Experts of a small language model: 32 quick GELU neurons an expert, 499M tokens.
Below are experts of layer 5 (counted from 0) of a mixture-of-experts language model. Rows are named router (the router's row for the expert), up (a neuron's input weights, with its number), down (a neuron's output weights, with its number) and show model dimensions 0-127. Each number is 200 + 40 x the weight over its row's rms, rounded and kept within 0 to 999.
After each expert's rows: a language model's description of what the expert responds to; "gets" lists some tokens that make up at least twice as much of what it gets as of all text. This comes from a sample of Wikipedia text that the model never trained on. Tokens count by the router's weight.

# expert 26
router,169,168,329,201,201,238,180,229,160,142,214,161,207,225,177,192,242,216,230,194,124,135,167,159,116,215,208,250,165,156,222,234,184,230,106,181,184,218,197,206,206,162,148,178,206,159,145,213,188,166,197,185,232,227,242,234,176,136,251,206,256,208,333,203,218,167,207,228,218,239,165,182,239,168,289,266,171,201,126,198,136,195,153,182,199,198,117,199,194,225,168,199,163,185,145,220,187,229,214,240,199,244,217,166,134,169,198,185,254,253,242,219,219,220,184,127,189,175,116,181,173,147,201,250,218,227,244,202
up0,139,260,224,136,230,200,152,197,292,194,176,183,144,202,154,182,179,158,229,218,151,237,185,213,160,172,213,180,175,218,225,167,233,195,180,196,241,224,210,202,246,258,200,240,255,184,243,189,222,264,221,194,171,183,197,182,86,135,276,198,246,184,211,142,192,163,241,153,231,145,254,155,191,172,172,147,142,212,200,176,215,258,248,154,188,252,241,152,250,218,175,197,117,279,265,251,306,203,219,167,216,203,190,159,184,122,151,245,274,213,239,158,234,252,202,279,184,195,219,208,219,248,216,194,187,188,216,205
down0,181,255,205,161,216,237,252,216,253,177,128,208,230,137,171,192,243,185,207,190,101,223,209,257,204,143,195,96,90,180,166,160,231,208,194,150,234,214,154,137,246,252,255,210,196,155,191,146,166,218,220,211,202,133,176,218,219,141,175,170,244,187,179,134,158,216,207,172,174,116,208,179,197,274,215,168,213,192,149,262,240,239,226,181,123,237,203,197,226,215,187,190,162,182,165,156,244,161,291,218,234,193,208,181,216,165,139,271,195,173,205,178,264,219,212,203,180,157,209,249,217,161,247,148,161,228,237,272
It responds to: Auxiliary verbs, articles. Forms of be and have plus the and as, especially in passive constructions, such as was estimated, had been, were.
gets: " was", " the", " is", " as", " be", " were"

# expert 2
router,218,112,170,157,225,256,248,189,235,232,167,184,209,186,178,179,276,142,172,217,222,263,185,243,184,272,184,229,180,185,261,222,286,157,234,172,159,190,220,235,153,131,205,268,264,175,225,187,193,84,221,201,151,174,264,174,207,164,203,149,193,163,198,196,224,179,188,238,142,217,189,197,223,213,225,145,118,222,140,232,165,198,177,152,225,127,266,204,198,272,199,163,142,229,175,209,263,154,248,244,213,132,170,147,241,250,208,203,147,299,167,148,218,222,176,184,208,219,134,191,191,191,236,184,213,189,193,208
up1,205,175,215,241,221,263,212,168,201,175,146,244,205,148,178,236,157,108,275,241,251,246,212,171,129,186,255,194,227,143,197,217,194,232,184,262,193,184,208,206,213,274,88,212,237,172,183,176,132,199,173,194,213,252,177,195,256,193,177,179,128,252,209,159,160,198,207,160,240,134,208,236,285,181,203,113,160,247,234,158,259,192,168,203,129,238,118,219,178,210,224,234,254,221,230,210,147,218,234,235,204,273,219,170,177,193,219,155,126,264,187,213,236,143,210,202,197,229,172,143,245,162,189,216,174,166,241,246
down1,212,212,194,192,130,178,149,199,251,166,188,182,98,279,202,255,158,216,221,174,241,166,258,164,232,161,231,185,220,215,200,206,236,197,134,274,207,267,232,166,162,253,227,130,193,211,264,217,222,262,268,179,188,193,269,175,203,194,165,213,198,193,217,158,212,184,184,177,185,195,172,265,145,170,145,211,217,201,158,164,233,206,168,171,263,166,214,143,201,210,151,195,170,237,171,157,235,201,117,138,148,271,125,141,200,212,252,240,249,156,289,209,127,189,254,265,201,233,168,175,273,232,158,184,177,222,194,200
It responds to: Sentence-start pronouns, determiners. Pronouns, determiners and periods opening or closing sentences in prose biographies, such as he, his, The, first, also.
gets: ".", " the", " he", " his", " and", " He"

# expert 22
router,149,233,202,238,193,205,256,251,205,205,196,305,145,213,206,202,217,227,196,175,219,157,214,222,199,251,193,180,247,233,199,198,86,143,191,244,214,164,197,132,185,186,241,230,239,232,166,249,255,212,107,231,96,307,181,182,200,199,202,214,214,217,248,207,202,247,142,131,208,164,158,241,154,256,224,269,162,249,220,192,185,173,227,194,250,201,196,192,169,190,150,185,241,186,213,151,222,185,163,238,134,233,158,183,182,221,135,228,212,149,267,234,221,208,262,222,172,190,242,189,264,134,300,222,200,227,226,224
up0,218,228,191,163,193,210,134,215,217,176,214,286,245,164,203,174,238,222,165,210,171,161,230,297,163,217,243,231,170,196,138,188,189,223,191,152,207,252,219,224,193,236,223,194,216,147,106,250,196,241,117,226,222,251,202,247,162,107,210,219,187,195,163,235,173,202,114,170,193,167,191,185,192,196,201,181,134,255,221,237,244,187,220,236,165,201,252,169,186,178,192,140,174,224,183,280,250,213,179,155,202,243,181,278,177,147,161,133,239,161,209,307,188,221,104,227,215,196,260,164,183,167,188,186,127,171,278,222
down0,219,214,187,188,145,244,147,201,143,199,198,222,192,164,201,183,151,184,143,244,201,208,214,193,206,177,176,206,211,163,195,223,155,214,221,187,180,226,209,268,204,137,217,263,167,215,152,195,150,227,246,213,141,241,204,169,253,221,137,271,186,201,113,284,163,255,192,235,222,178,228,196,303,142,174,190,252,199,270,253,152,279,232,162,144,204,154,199,147,149,149,280,146,229,247,192,228,325,183,171,192,220,221,215,291,238,224,117,201,161,137,202,171,189,206,226,227,156,218,234,162,177,185,207,184,216,234,197
It responds to: Word-internal pieces after prefixes. Middle and final word pieces after short prefixes like se, re, f, such as sew, recruit, interrupt, allowed.
gets: "ing", "w", "ent", ":", "t", "ed"

# expert 7
router,221,203,212,184,169,108,174,203,194,179,200,172,167,192,258,258,229,215,232,260,221,198,216,271,246,80,312,117,144,207,193,211,235,232,247,139,154,223,146,260,277,218,222,262,177,225,220,183,182,193,180,246,206,152,244,259,267,254,207,175,203,154,141,142,183,200,205,179,212,138,258,209,185,167,166,198,220,173,219,143,236,159,201,166,224,250,214,272,177,245,265,266,181,208,232,182,181,171,210,245,194,215,183,229,168,230,147,211,228,179,188,248,149,196,194,257,230,215,230,237,144,237,193,276,189,231,237,177
up8,167,182,276,199,307,189,197,227,263,205,212,201,258,184,150,187,216,249,144,197,206,271,153,238,187,257,216,186,213,209,217,208,170,204,157,179,139,198,229,183,135,194,230,221,215,149,133,124,202,193,217,143,234,171,221,230,237,205,247,206,122,238,238,228,170,132,260,205,205,127,194,165,271,191,154,161,215,172,162,231,165,267,183,222,260,106,159,218,151,118,207,214,159,181,183,265,266,186,196,240,230,186,183,247,235,196,115,188,273,220,234,182,140,231,233,216,237,166,201,154,137,193,194,199,183,211,194,141
down8,184,202,210,284,175,163,214,223,117,171,215,192,235,125,163,171,213,116,246,222,201,256,208,219,178,240,183,233,230,281,235,207,268,156,190,204,253,308,247,185,196,155,174,179,131,191,190,186,171,208,227,196,184,188,183,167,242,250,244,167,230,165,249,208,157,165,267,172,182,205,243,170,204,191,170,203,196,185,177,281,205,176,150,246,130,162,140,198,250,191,174,240,194,212,156,195,243,174,134,157,167,180,239,100,231,189,155,211,153,195,164,190,239,163,252,210,237,174,224,309,137,144,177,234,222,226,137,179
It responds to: Mid-word name fragments. Middle pieces of foreign or unusual names and words, such as Ja-vel-in, Z-em-lya, O-ct-agon, Lima-s-sol, Sta-vel-ot.
gets: "s", "m", "ch", "c", "ic", "ur"

# expert 12
router,256,179,214,217,250,206,184,259,157,236,164,222,185,211,173,265,144,194,138,183,195,228,225,145,153,176,175,210,239,242,191,235,273,184,255,227,237,236,147,245,153,263,209,113,126,203,222,259,262,170,228,176,142,205,163,196,290,231,175,217,215,139,201,224,207,263,298,200,232,168,174,220,145,145,186,212,230,220,178,127,184,209,218,247,243,242,162,268,233,181,167,252,205,187,194,163,268,140,180,144,161,223,195,181,198,257,181,234,173,198,183,251,220,175,262,182,234,184,222,224,267,227,207,205,257,206,174,103
up1,216,172,192,169,222,201,266,273,173,196,194,196,231,170,211,205,223,244,224,181,254,250,219,181,149,223,230,195,242,236,226,126,256,280,175,250,188,215,167,194,183,174,222,206,185,194,244,178,222,161,221,157,172,256,167,218,207,155,166,220,228,167,207,267,211,179,191,233,169,208,197,197,200,250,215,178,120,170,187,105,202,178,165,250,247,164,108,259,178,204,191,177,156,87,290,186,244,240,154,216,143,93,200,286,240,156,160,103,188,160,162,222,205,213,251,239,190,169,246,183,249,232,257,187,201,178,185,235
down1,208,131,189,242,171,209,253,143,183,189,234,146,265,154,174,230,159,185,231,292,180,252,245,150,215,215,198,194,205,234,252,188,227,208,185,241,198,216,182,147,238,236,278,124,200,151,211,183,219,271,223,133,208,220,190,186,182,174,171,166,169,257,247,161,171,137,256,299,271,178,182,186,221,201,193,250,156,205,236,219,197,199,241,175,206,189,136,262,192,223,215,166,251,143,226,212,171,211,220,132,234,129,199,123,289,224,187,107,268,244,228,225,167,205,223,220,243,169,224,249,219,195,187,136,189,258,176,220
It responds to: Word-final pieces. Last letters or endings that complete a word, such as plural s, why, plume, Greek, nine, Motors, also table separators.
gets: "s", "y", ")", "ing", "o", "b"

# expert 39
router,164,220,170,228,173,186,278,157,149,218,173,228,191,232,266,169,186,215,223,167,191,231,249,227,260,253,197,83,239,211,173,187,187,180,157,204,190,248,225,231,144,196,265,233,174,289,168,167,254,217,269,218,171,190,143,210,254,237,180,224,198,256,154,205,208,194,207,231,196,197,177,202,199,190,221,193,208,164,222,164,172,143,196,184,237,173,141,181,248,289,204,201,245,207,264,200,142,176,200,199,205,189,189,223,167,249,211,229,239,274,135,180,273,302,222,89,247,236,241,145,192,214,206,174,122,151,200,274
up2,165,206,194,172,224,154,168,187,227,163,176,216,164,171,213,110,203,191,186,201,227,243,226,71,196,216,169,202,222,283,211,241,226,166,238,132,215,167,266,184,229,207,204,198,201,138,232,168,247,146,243,218,215,180,252,232,224,159,261,211,152,204,261,153,118,228,204,188,225,184,190,160,216,158,191,212,194,304,166,187,177,165,147,186,253,220,200,204,116,197,169,314,193,258,242,182,176,182,175,204,188,125,188,216,227,170,205,252,226,170,173,191,233,210,288,180,214,252,202,100,187,127,178,168,170,140,186,227
down2,153,219,218,203,151,184,173,128,201,214,182,128,226,201,210,250,162,166,110,136,239,141,208,175,215,219,182,219,142,131,150,202,215,202,247,169,209,142,205,220,243,144,195,240,223,105,228,232,189,262,199,196,189,203,131,170,202,175,199,213,202,194,222,177,171,202,217,173,174,193,185,292,195,145,234,265,200,262,264,143,173,205,178,221,180,174,209,194,215,117,253,158,168,216,246,217,143,222,87,186,245,108,141,234,171,206,220,213,298,226,250,197,200,238,198,214,206,178,156,174,194,203,117,148,203,178,235,263
It responds to: Infixes and label colons. Middle fragments inside words such as we-at-her and R-om-ain, and colons after labels like Released: and Release date:.
gets: "s", "u", "at", "a", "min", "r"

# expert 34
router,181,221,226,189,223,222,152,200,166,212,189,192,247,148,222,295,98,108,177,250,240,268,198,251,242,174,224,178,226,141,146,259,165,222,152,162,220,188,155,170,167,160,126,175,192,125,199,192,289,232,236,210,232,209,110,240,172,246,206,232,178,176,215,207,161,135,214,190,200,187,278,159,190,95,222,171,192,132,240,209,159,179,253,176,170,234,129,158,181,163,239,188,196,236,176,223,180,192,221,232,228,204,169,152,185,201,144,260,223,200,131,192,249,169,175,124,219,186,258,202,201,201,238,218,223,183,160,187
up1,216,193,159,186,237,102,132,275,206,180,207,214,158,315,242,247,178,233,244,118,143,246,210,221,211,229,170,275,248,243,218,190,294,246,201,178,176,152,212,194,174,235,197,228,224,222,206,235,218,270,197,244,239,164,199,249,216,141,247,188,222,179,284,185,130,281,208,195,178,168,204,187,215,170,188,245,154,166,183,172,163,208,176,159,257,159,156,169,191,232,252,206,171,231,200,216,201,232,189,132,243,152,206,209,175,235,163,206,209,146,226,102,184,155,233,191,168,193,221,182,234,243,169,201,247,243,164,289
down1,129,232,154,197,211,176,207,244,129,217,172,203,216,204,114,167,145,190,236,193,236,143,226,219,206,201,186,248,212,246,225,252,209,200,236,267,207,170,138,217,227,287,149,181,230,176,179,220,198,230,152,237,205,182,204,218,114,186,163,206,228,166,189,214,176,233,186,278,238,167,172,304,193,183,201,207,192,272,227,207,163,180,164,187,225,169,182,189,247,218,217,189,176,194,198,196,207,304,77,138,163,159,190,199,90,215,171,233,177,213,213,165,151,123,197,188,206,224,209,202,219,192,182,233,183,283,106,279
It responds to: Second pieces of names. Short pieces right after a capital initial in names, such as Win in Winchester and Windass, ru in drummers.
gets: "in", "er", "n", "an", "ar", "un"

# expert 17
router,212,162,193,220,175,148,236,224,196,209,222,137,178,129,178,115,197,153,294,193,147,230,207,170,167,242,164,239,147,178,225,223,116,169,207,139,177,202,241,194,237,188,219,197,214,257,173,145,116,277,156,150,221,253,155,185,225,197,218,292,187,252,198,147,113,194,199,162,223,193,130,210,254,196,197,153,206,154,240,313,182,164,200,241,174,174,228,180,174,212,225,215,266,201,193,193,192,272,187,198,218,250,249,201,208,244,218,221,167,243,189,153,144,227,96,185,163,225,237,149,151,166,171,189,191,221,207,198
up0,155,232,214,151,170,165,83,231,197,168,213,150,174,172,160,232,157,228,230,282,225,148,183,120,211,240,180,284,211,90,286,222,217,227,195,157,236,255,224,119,213,115,92,212,232,200,162,218,229,204,188,220,202,192,230,211,167,208,201,175,159,212,144,176,197,210,175,193,205,185,240,158,220,217,211,253,250,240,179,172,252,240,182,222,214,188,201,167,90,191,193,261,167,261,205,185,216,219,183,229,176,172,185,142,183,261,224,268,181,171,241,237,166,201,204,181,255,143,175,191,282,194,162,197,208,228,215,200
down0,164,233,246,175,273,134,210,252,150,213,234,225,249,170,203,197,165,182,136,133,174,150,195,153,171,275,197,156,218,234,211,219,165,216,300,192,173,149,196,167,185,192,222,274,117,211,200,189,202,212,182,210,161,133,196,176,240,157,229,168,260,138,208,111,231,186,207,150,287,167,202,187,223,209,213,165,199,230,212,171,215,201,208,191,181,199,258,212,238,184,215,196,184,238,156,253,264,218,278,171,210,153,183,169,249,189,179,255,306,183,121,189,163,235,167,214,128,268,263,223,209,233,224,139,244,151,223,209
It responds to: Vowel-ending syllables. Short vowel-final pieces inside words and foreign names, such as ue in residue, ce in Ocean, ia, la, va.
gets: "e", "a", "el", "ia", "le", "ra"

# expert 29
router,161,185,241,173,182,161,212,204,121,136,150,191,227,197,211,250,190,232,177,176,239,197,268,174,242,172,170,236,150,229,250,213,191,175,232,255,159,244,161,221,142,174,227,122,200,220,195,126,207,209,177,245,213,188,205,121,257,233,126,158,217,226,251,167,209,171,289,134,109,129,268,226,248,224,170,196,194,184,253,219,226,207,192,151,213,226,250,226,252,178,237,159,172,171,197,215,131,233,203,175,259,162,265,245,246,188,236,169,133,228,158,175,263,182,84,182,176,243,215,229,172,231,160,193,207,177,192,179
up0,222,179,159,137,188,252,128,186,131,288,195,246,168,270,133,211,148,139,248,227,255,219,212,215,180,256,176,208,216,210,145,244,170,202,191,106,244,226,197,190,263,222,196,246,185,217,224,151,209,206,217,200,209,224,217,204,97,155,225,271,165,178,165,201,284,208,186,220,200,225,261,161,212,178,189,232,150,273,247,264,251,247,235,190,181,213,230,115,192,209,179,192,239,233,187,215,179,185,171,227,241,166,147,182,316,261,207,204,188,157,185,186,201,166,160,213,200,220,219,125,257,235,165,166,223,252,168,170
down0,190,145,147,280,241,186,211,214,214,210,264,204,255,187,183,195,174,234,226,198,198,175,227,178,164,103,198,170,207,225,252,161,213,169,269,168,196,280,189,206,180,194,173,226,260,187,243,217,162,170,248,201,194,181,188,180,233,152,234,246,254,163,167,197,161,234,219,236,143,206,170,239,192,210,261,143,263,235,124,120,192,221,156,212,270,261,262,183,145,178,182,168,200,157,162,138,274,184,148,202,224,210,245,227,246,161,129,237,318,183,156,254,197,130,240,207,160,199,187,199,192,123,240,213,197,181,199,257
It responds to: Letters after capital A. Pieces right after a capital or a short prefix, such as c in Academy, Accomplishment, Acreage; also pro, di, la.
gets: "c", "a", " of", "us", "la", " and"

# expert 9
router,155,238,211,146,158,225,190,112,233,213,157,115,232,109,195,266,113,192,201,201,161,175,238,179,168,259,250,289,182,171,255,200,201,152,202,220,202,189,162,230,178,251,173,114,182,180,203,183,189,181,252,239,232,194,175,235,171,143,146,299,197,207,263,219,173,196,292,267,228,160,189,153,192,185,183,155,218,198,212,168,188,188,240,167,159,223,155,240,230,232,243,213,192,152,157,193,174,239,198,193,209,247,150,235,163,219,198,134,174,265,228,197,263,188,140,238,263,235,256,146,217,200,181,129,220,225,190,203
up1,238,255,216,190,206,206,218,235,235,216,194,189,204,228,241,154,205,158,220,175,234,257,243,201,205,129,217,210,211,156,144,144,192,190,237,222,185,211,190,229,107,211,239,213,83,218,154,109,196,257,180,172,203,199,221,309,255,199,273,153,144,205,196,193,211,132,202,242,143,182,158,150,228,173,162,163,209,229,247,149,231,172,218,157,186,158,168,193,185,190,208,233,128,199,198,181,247,222,199,239,117,251,145,246,137,229,103,220,179,203,202,194,269,237,296,220,182,207,193,133,197,216,207,126,193,171,174,192
down1,192,159,193,240,215,208,186,174,241,140,110,166,146,120,167,217,168,217,206,183,150,251,222,253,254,207,195,262,215,248,199,209,206,193,156,246,228,156,188,181,206,198,159,121,196,189,173,207,217,180,274,178,195,230,190,166,169,207,115,263,290,133,229,193,174,181,163,188,282,235,239,218,232,196,267,179,212,159,122,239,206,166,234,260,261,187,196,267,191,208,187,163,219,248,213,187,162,200,331,207,225,202,240,148,227,174,209,221,135,227,185,190,101,207,192,242,175,268,245,177,178,137,223,200,179,173,165,212
It responds to: Dates and numbers. Digits, and on or ( before dates in biographies and tables, such as born on, released on, 4,567; also pieces like ro, re.
gets: " 1", " 2", "re", " on", "ro", " 3"

# expert 32
router,117,251,212,242,198,257,217,186,234,148,175,200,210,177,188,221,263,198,252,231,103,200,162,218,79,184,216,229,238,156,153,173,241,143,184,162,154,258,136,241,170,266,256,156,241,177,182,122,206,179,201,135,209,190,131,198,152,279,189,212,210,203,192,219,197,139,205,183,250,160,215,156,177,246,232,135,212,140,186,221,218,255,235,192,194,223,221,168,216,207,170,210,141,198,230,282,247,236,260,258,103,211,178,235,127,232,184,177,203,200,236,199,174,228,198,183,186,234,200,203,201,160,184,225,193,142,123,215
up3,240,216,284,232,149,148,185,189,194,123,234,175,209,210,231,198,160,271,195,196,218,195,201,292,232,198,211,284,169,134,223,272,200,213,204,187,145,175,184,258,133,192,225,175,161,233,203,232,218,259,214,170,182,280,146,194,226,209,209,186,123,243,152,209,300,298,234,263,189,183,234,138,196,232,191,177,201,198,192,221,152,162,157,180,257,123,226,276,167,211,203,209,183,233,180,237,287,219,216,226,238,172,217,165,212,235,166,198,165,158,179,218,136,181,236,214,195,240,150,114,204,175,221,174,247,252,168,188
down3,226,163,166,189,262,200,185,202,186,197,239,99,239,167,220,209,234,141,193,225,223,154,204,145,247,196,221,251,219,171,228,199,228,170,199,201,190,230,209,216,196,148,165,148,167,163,156,194,178,133,241,189,197,201,241,237,224,159,257,232,181,260,219,313,214,190,158,240,203,270,205,195,206,204,211,229,184,178,183,196,192,146,205,204,335,189,194,213,214,151,172,165,290,122,223,203,204,246,201,193,242,176,208,176,267,255,181,194,187,292,270,208,170,224,106,183,215,187,58,201,135,208,193,214,216,192,228,161
It responds to: Capital word openers. Initial capital letters starting a word after a slash, space or bracket, such as A in Away, C in Columbia, E in Ernst.
gets: " A", "A", "e", " E", " se", "re"

# expert 38
router,217,161,219,256,197,227,283,181,235,167,182,224,229,212,206,282,222,160,201,177,212,193,175,129,249,229,218,155,222,200,242,238,203,152,201,182,226,186,271,151,147,148,170,195,212,201,223,183,204,232,155,234,129,236,153,117,229,185,228,164,152,249,160,258,249,231,192,233,200,265,235,211,221,282,233,194,258,195,119,192,125,209,157,300,256,174,179,158,196,217,165,165,183,170,236,174,147,140,168,251,195,211,239,186,172,166,205,241,199,200,306,190,177,176,263,242,245,200,187,164,292,197,167,177,155,202,237,262
up0,142,171,162,142,238,241,191,148,230,225,214,156,159,172,175,215,241,189,160,231,170,159,261,309,207,207,119,215,220,235,165,145,174,184,227,199,167,249,270,206,180,174,149,240,159,198,132,223,176,219,144,159,140,180,249,198,142,268,193,175,251,240,221,153,255,139,229,192,217,168,223,131,215,219,238,177,165,256,227,237,149,172,221,182,287,229,246,161,173,229,228,208,248,191,125,122,137,175,192,232,206,182,278,161,194,176,146,143,178,239,148,237,213,210,190,222,199,160,200,196,230,275,138,184,204,206,236,182
down0,211,140,277,141,184,200,281,187,187,171,274,185,172,227,234,208,208,174,238,125,186,236,171,163,238,151,234,279,184,209,180,202,251,206,182,267,253,194,166,269,193,206,228,245,228,133,179,189,278,231,261,137,181,134,237,222,214,168,151,171,248,226,296,162,216,231,216,239,267,217,207,254,203,177,197,172,113,236,236,210,211,246,267,201,214,238,123,167,234,188,223,124,142,212,200,174,211,204,233,191,157,245,120,237,185,253,201,229,234,202,200,227,190,203,187,178,192,254,208,197,122,231,230,248,206,213,181,131
It responds to: Commas and conjunctions. Commas and linking words joining clauses in narrative prose, such as commas after dates, and, that, which, but.
gets: ",", " and", "-", "ing", " to", " of"

# expert 5
router,189,185,262,190,119,212,151,226,250,286,168,199,176,220,133,250,201,178,182,276,154,205,235,219,222,137,217,191,162,227,139,166,172,272,172,170,287,86,175,192,285,165,213,276,141,155,213,191,175,143,179,154,193,174,221,224,131,249,177,246,195,190,200,199,199,227,252,224,183,209,175,216,215,226,235,206,194,188,177,163,160,217,238,176,228,253,134,182,163,170,181,241,311,239,158,220,214,205,149,187,154,197,228,180,210,202,213,224,168,130,222,230,177,166,189,237,273,122,239,218,231,259,155,242,178,192,220,168
up8,199,196,207,248,238,206,265,208,232,289,223,143,162,292,163,217,231,190,233,191,190,147,177,147,186,253,232,179,268,206,248,238,239,229,242,226,241,191,179,182,224,132,186,195,173,204,234,154,220,127,224,196,178,141,263,211,199,216,232,151,190,246,191,215,211,265,241,195,218,224,129,234,157,160,282,159,222,234,177,203,182,231,207,279,277,121,142,184,167,157,144,239,235,194,232,126,211,184,225,268,206,188,156,200,208,116,207,229,154,263,239,188,155,268,191,216,215,143,269,225,198,173,174,164,142,228,225,170
down8,227,156,250,191,206,173,138,185,195,119,217,261,198,118,212,222,159,164,143,177,262,319,176,214,158,173,134,200,261,221,191,193,197,206,207,242,160,201,227,208,208,253,204,152,170,319,174,219,240,189,189,227,268,238,197,170,206,276,184,204,252,213,182,136,179,134,203,208,220,190,192,248,202,293,191,201,251,223,198,182,252,206,174,193,157,224,206,176,163,221,192,180,148,228,182,145,172,192,147,189,180,230,185,266,253,192,98,211,182,178,169,216,213,211,189,257,208,256,224,129,217,155,292,247,190,134,210,233
It responds to: Mid-word consonant pieces. Word-internal or word-final pieces inside names and ordinary words, such as ph in caliphate, n in provincial, s in Wallis.
gets: "n", "th", "ph", "er", "or", "d"

# expert 16
router,132,151,187,174,199,197,221,292,168,228,271,226,223,134,268,196,141,247,221,206,279,196,192,234,182,281,196,231,187,268,127,151,195,145,166,215,189,221,163,141,190,222,228,223,221,244,206,180,186,169,169,226,240,234,269,218,231,170,241,168,224,249,274,195,182,134,204,147,214,181,159,224,124,137,207,195,152,145,166,230,201,186,184,283,189,123,209,228,259,264,181,170,252,158,185,152,201,219,164,212,284,184,132,182,211,179,185,116,233,205,197,193,173,246,192,210,163,164,211,235,173,177,166,205,250,248,145,184
up2,193,232,244,145,217,194,172,179,242,178,157,271,163,210,188,218,197,216,175,247,217,186,193,169,143,238,206,231,133,193,203,156,175,244,237,135,174,200,217,218,217,156,220,184,140,200,247,240,158,185,208,123,218,247,204,264,292,241,173,211,118,193,210,222,114,209,171,176,208,125,152,230,250,188,187,202,228,232,189,166,161,267,114,258,163,225,182,176,152,226,150,217,189,171,154,168,313,245,186,153,261,204,284,184,250,203,210,212,153,158,242,249,182,129,184,251,192,216,157,256,190,280,235,215,173,165,169,188
down2,209,191,256,238,202,227,184,205,259,259,138,252,288,123,225,241,157,243,157,250,239,205,197,225,167,262,176,171,230,239,207,138,116,165,159,217,228,146,226,196,213,188,214,222,221,185,212,177,196,177,186,181,198,196,228,267,227,208,212,210,194,254,193,232,220,131,162,236,229,198,160,241,253,242,216,318,151,136,298,252,235,244,199,263,163,235,125,209,183,178,194,200,187,192,213,154,224,167,215,158,224,212,177,184,267,229,248,106,190,149,195,186,172,276,251,163,219,147,209,202,176,247,203,185,176,279,193,241
It responds to: Middle syllable chunks. Inner word pieces like ten, en, ven, ide, duc, line, as in tenure, molten, tender, tendencies, Nuri.
gets: "en", "or", "ten", "re", "ine", "ide"

# expert 6
router,209,206,263,254,197,251,222,145,266,228,230,193,237,240,165,91,178,190,191,160,214,190,172,186,176,204,175,248,220,150,249,211,160,170,195,191,193,131,245,152,275,264,213,214,234,187,227,167,217,260,269,199,169,137,193,242,197,143,254,172,147,191,257,232,205,258,135,235,263,183,229,179,247,243,151,123,203,186,244,113,262,220,234,209,131,174,116,176,251,196,206,179,160,225,215,262,266,175,204,172,199,143,267,178,133,212,238,171,189,169,200,200,190,152,151,209,206,194,200,173,189,162,236,151,188,142,233,219
up0,203,194,222,204,212,170,111,143,211,197,257,204,239,205,224,174,230,197,176,180,210,184,88,253,199,311,211,178,267,287,303,226,194,191,144,271,190,233,233,158,160,147,223,179,269,201,223,195,226,140,247,230,181,245,192,193,238,139,89,151,250,241,190,188,196,164,181,194,199,223,187,210,195,240,225,168,217,206,169,209,178,188,167,264,215,190,205,144,169,200,192,227,181,195,221,185,247,212,192,147,221,180,272,223,198,176,312,213,132,156,175,215,221,166,205,242,170,175,232,198,205,183,161,149,190,241,161,298
down0,221,169,163,185,236,155,193,329,181,242,132,189,171,180,236,241,227,231,250,268,185,169,170,236,189,232,150,277,188,216,229,164,176,220,207,231,176,157,162,225,232,240,228,163,184,143,260,217,206,177,198,196,190,200,228,206,250,137,176,203,264,193,215,184,147,225,187,151,258,197,184,180,173,108,177,208,223,146,168,168,217,174,199,276,201,243,137,220,211,295,153,227,198,237,150,185,282,161,234,128,201,252,192,179,189,211,197,256,135,140,125,324,186,246,197,230,163,226,166,229,177,175,212,183,237,207,210,220
It responds to: Table cells, name starts. Pipe separators, zeros and capitalized name-initial pieces in tables, lists and headings, such as |, B, Jo, Ga.
gets: " |", ";", ".", " 0", "G", " /"

# expert 30
router,196,126,201,165,238,172,199,251,224,276,198,261,161,276,206,132,157,164,220,227,185,248,160,135,181,214,194,205,211,249,184,166,193,140,116,244,220,164,180,151,227,163,178,185,203,206,275,257,224,219,118,228,144,227,173,207,155,229,158,172,175,215,291,182,191,236,137,230,264,209,171,233,177,269,216,300,172,177,202,157,208,179,229,180,196,199,266,242,144,157,267,189,222,211,176,145,177,142,185,146,146,225,219,169,195,179,192,143,225,210,255,174,142,96,214,194,214,133,205,180,213,222,241,181,215,170,182,171
up8,226,215,214,180,197,116,184,173,204,208,202,195,165,229,174,192,228,218,225,262,146,214,139,164,235,222,205,277,227,122,181,176,140,171,108,234,182,258,251,243,160,179,197,177,182,163,185,263,253,151,209,171,216,105,200,169,188,131,173,202,252,158,310,236,238,185,183,254,201,211,198,171,238,187,161,178,150,185,246,196,188,188,192,184,259,165,148,221,215,206,210,261,206,240,243,289,208,195,121,167,186,175,195,239,171,176,191,129,128,226,254,208,257,214,231,166,193,238,177,213,204,301,217,156,183,117,213,159
down8,258,167,205,169,217,261,268,172,250,163,177,237,137,222,191,264,178,193,148,200,240,178,205,151,217,105,238,240,218,155,203,117,184,181,166,195,185,211,212,242,150,192,232,227,209,204,141,264,210,134,224,194,200,189,161,153,189,174,154,126,220,151,175,202,218,241,253,215,244,142,226,166,121,212,136,195,240,214,230,246,190,202,263,205,159,196,183,178,213,174,276,244,255,216,162,275,162,150,177,229,254,148,95,186,248,268,201,113,208,211,228,171,181,196,224,168,196,198,133,219,194,213,234,145,158,142,203,238
It responds to: Suffixes after Latinate stems. Suffix pieces completing Latinate words after stems like ex, comp, and closing parentheses, such as sexist, existence, Islander, convened.
gets: "er", ")", "ist", "t", "et", ";"